config.toml
vocab_size = 5359
decay_fraction = 0.853
max_steps = 7840
Below are experts of layer 4 (counted from 0) of a mixture-of-experts language model. Rows are named router (the router's row for the expert), up (a neuron's input weights, with its number), down (a neuron's output weights, with its number) and show model dimensions 0-79. Each number is 128 + 32 x the weight over its row's rms, rounded and kept within 0 to 255. Numbers have three digits each.
Before each expert's rows: a language model's description of what the expert responds to. This comes from a sample of Wikipedia text that the model never trained on.

# expert 45
It responds to: Line breaks ending infobox-style dash lists and table rows, such as after Label: Prestige, plus while and before.
router:118149103077084147192169087122109121109072164148113115079115097147141171184087120169205119112142126122147101086163159154156097114108189143148168142132147125072157142095113183099177176089119092125088152084208119221112185062145139110129137114
up0:184144108151186103164112095131118143144161172148122118183094177150138165136110152106163145105083121110142134173126089171175093148132134131079072167124168149129136136141158164124129111111209166151168087080140138122147155096166084132159169109
down0:139135090178151101114063118066133117199131148121128126131153178170129106132146198102103122086140110133162113204134110092124083151108156127102102112107155172120104123127127099130099138140152180192174049140144119057109130136169135115167125162
up1:200130129111144100068110112177101102087162121146126140130099128124133084139122084165117189161103016111126116139090110171121089180102164195148106120122131176187187147144122080153083173160127162141175130152142157128162175117131102134089121163
down1:107107164084097107143146099127070114114043144137132106119212126171122159086143101178169109094127155120168131071094161106077119130138133070112109119163123155082130081128091147156087117117104137132103142126095167108112132100079110095174152115
up2:124152188153119057138150122182147132198141074136207100099113146170159122193179061123108126162154101092109110133000132188132110159097100093153139120168131084197145142183146120109165056123180149148136116105104098139099108095129126101128139106
down2:185093187177192087136122115153062120131093159092146152092129149126151141161153191091127138150140201109124124110112160076130102212091141172095113113081112091145126167181057124151120100128146147071096141175186146099155087159156109147119176140
up3:174099113152129190141108130062141109112128149181044144134137151113093124112170146187177123142133129102119118086182159122163092121159114235131139145119157176138161109134150145130144165041142207111148102124103142054059118127158074122142121181
down3:099133122114125136121099129117142113149159122151106094154181064119120109082055110137096133069134116115095147211137050094124079130144153142124113131138136153172119074144119141161108159060109109184172140152065130128092183096154133149127110111
up4:141107086112167119151143109128118183159133100091182093155132182081135156148071174085075152128124204220130159133198140162104107092121016148119182152204141111078150133129120108135174113137175032101078122115129092153092122144159058174118126124
down4:119128112149107089105115169091151150171133141144118166128134179092129112162168206125122134112171116143174131172090089151141135133090159085136103123094162140172136153083164125096130159184126156169212071122141120114149127135154150024107118139
up5:109149157158145102116161177154120172139071137091221118105110119150142137090097136121094125123127129123116098126080144168118177157114119000147102088168070092160112165115130091168146030200094069160121122124166080203176122132108163136110167099
down5:171126145151139098124141155113116160103085113135158153114098170165150137199211129067151134161136108133152093063109195167132169165115031081143165115140096087096160191136139107094146117156163163097113087095197129110177090177126143108121131164
up6:081135146180103083151110152099173090124095152154118080104174126130102137226176106151239067140130092141118067113129160120117184094138112139109116087042103144146126064178142149103186080136088178147120123061118123121146148106135133091149121105
down6:146105144090128147120150143158073119169119062044093097103117074115151129143077070092117122191061198067102131179154101160131127159128119219100101117121111095147124203178095154146146109153124106039095122170154132117194069187097118185073140064
up7:166120143107143144157104116155105181108127123192108067171141176223124122149139140098157138120112094072153130149180125169105110119137154175115123124139134166149134128146180147075072104109204153109108135065083165115077179055143031127116143139
down7:135116108163147103103076117073132081220138161147115121113167166168137098141131189115098117089148108126164137197141132084102085138114153133094083109084149183143088095133106124144100130137139157191182073134117111025101122133157130094154105172
up8:085138076072090175103119162144128103158111144124156155088100146086116112086053143136068144069121158157154139125102137095098177107107131048110140110156111096118117115099132126194122150193110058111125147148182125181197134153094160155170128090
down8:155161170156071142122180171127169161070118127135148120140084130122142121167139093147174127154145099158133099064143150190143156090151058100163185126149095091089141211092164079066154109168139139118098111084148130157136114135084128119127098135
up9:172131117133173119161106098128112146138150160168104103191117170158118167142087152127187128092080102101138137168148081165181096148151150125082080154110171148114146128130162174145121113095199167135159080065130138128130144083168081137158183116
down9:130136099180140108097057133069139114185144150121128121132151182169139098135143196095104117092136108134154127206134115101120078148116155127103102113100164170106106122129128109131099131139147178197174045131135127055117125133150131102154130169
up10:074136085067133186114137156104115126152085168159135130150142147148109126075089178090092108054073157154172147132191157085123191073126132111103099114166111119098108113127152098221081184153085062078124126162147092109155165132114170178162110128
down10:155160142135060176124155156130193140095159133136117116142083087123152110124105063177163112113153112152113105082152116233153132086168071120149186150132116096110127162075156094125155106131164170141124122082127145153130134089087122141167070134
up11:131169091186104126123137106192137132200120123136123128106133106086106151135095128073086114153110155186077126151128121078102093107103039116125179149189116054117183166129123098120219147108128095120110134117103050194092088161113147088121123129
down11:149143144094111131130156152127119170065169111081134169144076141122142144149167133104124160159077183147121126152118105170217198147102109072156111134103131080085145166113158145118159100166097089082125045101172140144160087159141159161094155079
up12:142088179177133145133138133086135149117126082160080106164098138152112145147202070159180121141138168109141125163178131109133126118151105129145154117117139147110138142170129148082102091080154196143109153123100166066074129144109111174144126140
down12:103089114167162150141086121102122067188196113157136088110195051113149102096088200127089125137129152070106152179149054070098046176132201170122083142096149136227114083160094136154109138099120103142166171174104149082107140108180111145116129132

# expert 1
It responds to: First capitalized piece of a proper name split into subwords, mostly places, people and organizations, such as Cre(te), Car(niola), Ch(umir).
router:120130151129113082255126094129131202187099160138152159140107125102176128239160121175173130158129064088128107126131062135178103088126153129144117123162172115112131179111128167119159126151148134165147118080151139133088170059175144098084140079
up0:193068135150139080104137182152116128158204162142089121107163163135136142134125116124097106133152173088076090138147140111100134082134106211080129147151126145146120182043147103058086137103151098125139187106143093134107041153147129103173108218
down0:090119146072131154143176133075135090137135125116217074118120153096165104107093135146107154145137092176136119183115083144158151118124136000174114137099066102068138151178154113145142106069114180050119080118193160108099131088161116137161077145
up1:210095105152150152167123125121152137154157163068102155168164078088170140139105122125113077114184120074085133100120148107141059146170073112105128101157120074125135134131099139058109109129079128114150182162136092195121168201087175088153104100
down1:077152144144113078104132201157099137061144088178167097156064140093119109118180050098152124088130116156144107121164096135078240136096118145147102121162134107127111232157122075161117142132125178154078134099181142104093078106143115112132166153
up2:128131194158152142099119175132104145084158101139141075153177099164089142071097130104138131136112230165158138181112101162106156178115043140156164151131079132090109094182123120112095115151125111117128096163089136159158101180116165161169121185
down2:097104098078169116146143143146145143189092131112094162130128155105129129200129081197128137129162094133152112078149080138184096124182138164198105126127114151146148153101124121138231125157093156101117147090140116113149157060121141109144119124
up3:112125148174158098197157151112192126088180089127180121120136103075100120146135134112128136147129113077133153171210125104097119106111161165144135133131109114111120158096068094193150118097077123111121152149099118151112120117108120170144101162
down3:145110143073115214096171108097142149183117141082128145135169132212137152123090114137133126073139138128162144155124115118022125125189039204182137119148131132177111136106109138157109130098124175111135125083160084109158075133216109142178115150
up4:094123171179181160178064139103118143125082153133138120105136142161091141092164171123164100150170198153132087172091110159169162145124093179099117146131098136146131098171117084115137083145106153165118117154126086154106101149107208113148133173
down4:104098132121172168125230118112145156181111156110101084153172076216120140142079104124095132112110053146136151072129128024110135081142162134175106106142213096170148065083106123097108153080095157138088139130114145116143076121123185168092126136
up5:100144118137150125093081134187165152125111112100142116143184101087077134136114122072134119098128146146137146209210149156116139103123157074146145167119167110096156106144054133199104150062141096161128062140133132145138166089163179184163172130
down5:175060081153138154154129117095141060102137102144116088108150142180171130162093124166144121110122131156138093203108181105088076162195059189184107134143129165157121177138132159196213181142136122101164167126038087134121106153087089094114093108
up6:112161140103127103178177171101100147082120154111112170111160123099203146153153143121164071118087118112085099128170144146111117133151108100117087163115212168139153223101067153114121150091182062142104117103147143170137189064200110088176126097
down6:115137152135107155112039170075133119137142096165162156139089106148145139142120086061137134141125059112166110175158100135109168180136153106071151107125100175141127122116121172134162145169132090110170154208059132105124116172044172095121130118
up7:163097149092122143164138109133081166150201119084170152113090129232117135193125103113141090113162167148086149147096092114169100154100143167117159115124090091102171157076193088084154090099159125139144172168122075155103103108107203072121062161
down7:073133114154108146121153096165117122095099164103091131146104147128117147078075174103104125112124123147163140187114143094133091034146131091155146116125152119151137182141107159194101097102095157110105078082177106106187107144129107144120100162
up8:094137130103060129109077152143082129157031127149115122142113162085133123182127131164139154078086091181204148128157122072126153144101197090142116145092185090127103106115085104160074203136153170139071112071188123078068155112217104137104159108
down8:168120109136109175107114064101177100087159111155072049122124089201144131073129148077097141132136199040094126143145153144119104135138079118117175129139123169125114101138119166116127144107160064128192147146016146166146155195133066182092112061
up9:078108207108153182124154093079109124055098069224070083113080117193088145131147112102097135130138096083190117148141161120120109061112127180168163128141103132132139086122185120138142115098125126073149175111076131107131113140100114108152127151
down9:182165127143098119141122114108128094214172152039120160134129159138117127181099154160150156062156140155109134151141133085102118137179100150147140143067150144111145081137126104128149136167157157180126132079146123103124130123179106165157106155
up10:064139117120125089144139160170131142089063104177187089117082137093086064163123083119164139135073068114239121150159115129128156104091188094154152112087169158127114092115083126186106155090115100146131093114184139091129179049165100179120147136
down10:191111121118125186136135073117135062168188129080084125152152081208142145119128167106129141115110208108097125156135180126126045159151135203074106141131170176144127096126137146149111121170150126117152095166021119179137129123092140147129117110
up11:145073152098162142102135097116122137074135086145124109104134151169134116115072126153126096086186179155111123131126119140163143126113085182196115126148139113149162124125237116080166101143147139147133139133170124124131075188082171134155160179
down11:101088076142169130149159116075162141228058155115133089117161190182122145153100136126073110141131135145158119099123061094149136103141170062152131152167044095137135154104150134171137122005095145140132091101195157146149146094182147143147061120
up12:083110079113131118150144175175121121105079139180179088130154088066070115108099109080143132123062131148201108132194097091116172114086173134147141127072147114119120103117074151156094166057113167160126140122113115108117172132184095177120122109
down12:200099142115163162150120074098122078153139120117112079160137102252161153154122151139099173123098199108091129172086157102159080189180115166118094162155145173101117112085117121187116129134160106091109155182096164155127182174101156195134103137

# expert 60
It responds to: Line breaks after sentence ends and section headings like ==History==, starting new paragraphs, headings or table rows.
router:149137201103139025183131111074152179155125129090132096161103107107159153163163149150138141183178192089067127145105104100154123155134107121083107132101127123066142114136146161134151136160133048129087141110145178149121163099243134170082165132
up0:133098131106108122142105115108155148088118144127094172133100124087180117132161098102112135164098104086083131108103119108165125111082089071111098131161155114117154178078154100096126089122110134096143130177154164184122105108140106111107106218
down0:129088115130116129157154039145150107112155116160109104119109119148145140094110141144124129130107198110140157164145155139134084136157143174118129123130129119114124038132191080135116157149112138120139123188141147127144130095119158170173120119
up1:151108109156171133164091076113123155152117124140102094112095158103114111069163114113143121181149145136105103170116096151130152128145135145145133149072153087131148166119139142167155047169105159115132152155139088074137098130184064164138096182
down1:112123163021138198078146165157140139114137095198173134103132128178126093061093176131117112110072096110148140140115159161160147170156061123084136154164102106100138119100125128157145167127103135135106065148080176144102082111077107135123116130
up2:128136073127134116099123154101127150101117072165157089125105109181073148098103131144125153160169188154159141148080129163128081105140151183123106074175195155156096124139156131162121156108139104182106124104127114129240089144095176029188105136
down2:156172102166095098119134136121129082165107088133133118132196114135135120150169131136137141091081114172123122100078108121166191133147147159147152110124118205098140125129070114103128098195116117113183117106143155138129136100163107167090135125
up3:139152114085098154116083163099099074166125113110115085163106119207074131096112127127142100137133134109096118119144086130122107121121179174094134147165181141134125170130093105117131085134119152148147152066167102173114111106163146133148107139
down3:154140171117126083132138103126136117112090071132103147108182120177107079131151151166194144146131155178122142128084099132148153158127079196194148115114094162109146093094107133136126132134147128110138122153138104138170122129054120175126086096
up4:151146131078141124163136088112108161090177187117125179096165097080102127109110100116173172128114094149065077150156087149140097113137109103099112082165137183118116071142126107131154100153084160080140135131084135092145116132134110116135141131
down4:099135116103095167141133162100177114113147150172147102070089157111136125113145189202139124114141096133171131087121103134133123099122152140154120164117143057136143174156151096126125111150214133125142104095144123145110145156065097105192135123
up5:117122141180139175122135139152119165157096124108137082120123144139081124074132086156115139183121082181121115155166111157103198167136122131166151193086108107126150195089115151159104062143124142103163137152159125073143131110113072172148114132
down5:110108169061201136103128135179099127109097082190149188123106115195067115104111120093130106086148074084111135173113136174146128141163022091124131126149095142126137133132108163097169164085074104138092099163100131140106067105096119134085106174
up6:081128151190126106142155119104110146105119112027157149119166120175094108103129157171116145150142148165162142132155129133138138139199117159177148128047188081139134063124138135129126142110175175129082109114104135138178148151120091161146103094
down6:155150121092137158107125164145118142112094100167101140110161160172104114148138078068131136089062113147105139145117060099145148224150075123102114098163146140099123184135128167135120104132158099119066171115166089123085172147053145105088133197
up7:191091135079095118155126131076129100048131178131136119160151083118188103122165099122147094095116099119117106096169139115152134122088140156125090091139126067075113133107178118108153104109145142079075121197154167140085111138200084166164148175
down7:095137151096066119127162083154157151070146110162072092106055147164141116091174105144137117124076134142150163053138145126139115184140107095137151122132144128173119080111127153183105189084108099140115154098136130105171177126135163166142120139
up8:112109111149126152178168114098122073077141125140163072197145136170176165127127109148127112126140129133173131109158130107140130145174149092157140164105183085160074094148137163114104163121157130184117125149151167146138135167098112213113106143
down8:146154137089099090104079111143114170140119103078081132137144076162084132126157151096106129123075177108129141169130085112132155255120088118103087113177127168073122131109155124160095121125134115101059084145144125135149138097111194110103137153
up9:150135098090107187141072104133175171079168114064104122133132100103176108214068076096096160078132101154149130134111184130117129179100176146093163116157156142125101026127129050111116198161074146112133123126094195150055167082093079133152108127
down9:158086137137088031119119136141154153115064118145139149191171198118139171111160195131126129170149202140113123053156189126111113204140165072108119121160176135123103191150114091137080111175144109127124169135180148168187127172129141106061111084
up10:159129108125113091127102156067137111167150188137107164149122140131100126125154141109139088123116176061058175124057116130092082094163107105040174122139101184135139165101151134129157104146140196231113127064074132100141073166127204023134080152
down10:108154112146117172140129137099122094103141152140153121129166121159132113119128162203170106149139119177201121160107110103182137085087168155177102138064149088087142093130138082101119106166137155132213111151193132150156138121110029194189127082
up11:127142234120119122142156127113137167112119142112167083123157168134129121110118141156133110156114092126161107121107146105107166177156134154127139109124086129124096118141087150170083190122130075053144182136180143110077142085119123082082101132
down11:176120173142146093125114157119128164076089088129095165164137107198128101135173090090127125113166091154120129108124178133117096090147152085093133169145140143191138073114100157119062153084112141127120127120077132129134107176132143179116115166
up12:106190099093144127119114128116119164179118124115126171056189136175116148176098103152100121142136106127099090131119087141144060105099097186161185120167131159146141132151133182198153141084136146122092135078054035139157120141108188080139157125
down12:128138120169109114109101184136173077101154134134143141123141140085116123125139151137175113161155087134129132173120124137099211136095145166077130116110168097156108110180128118117091093136167123132167201122168105093149161125172078124165146157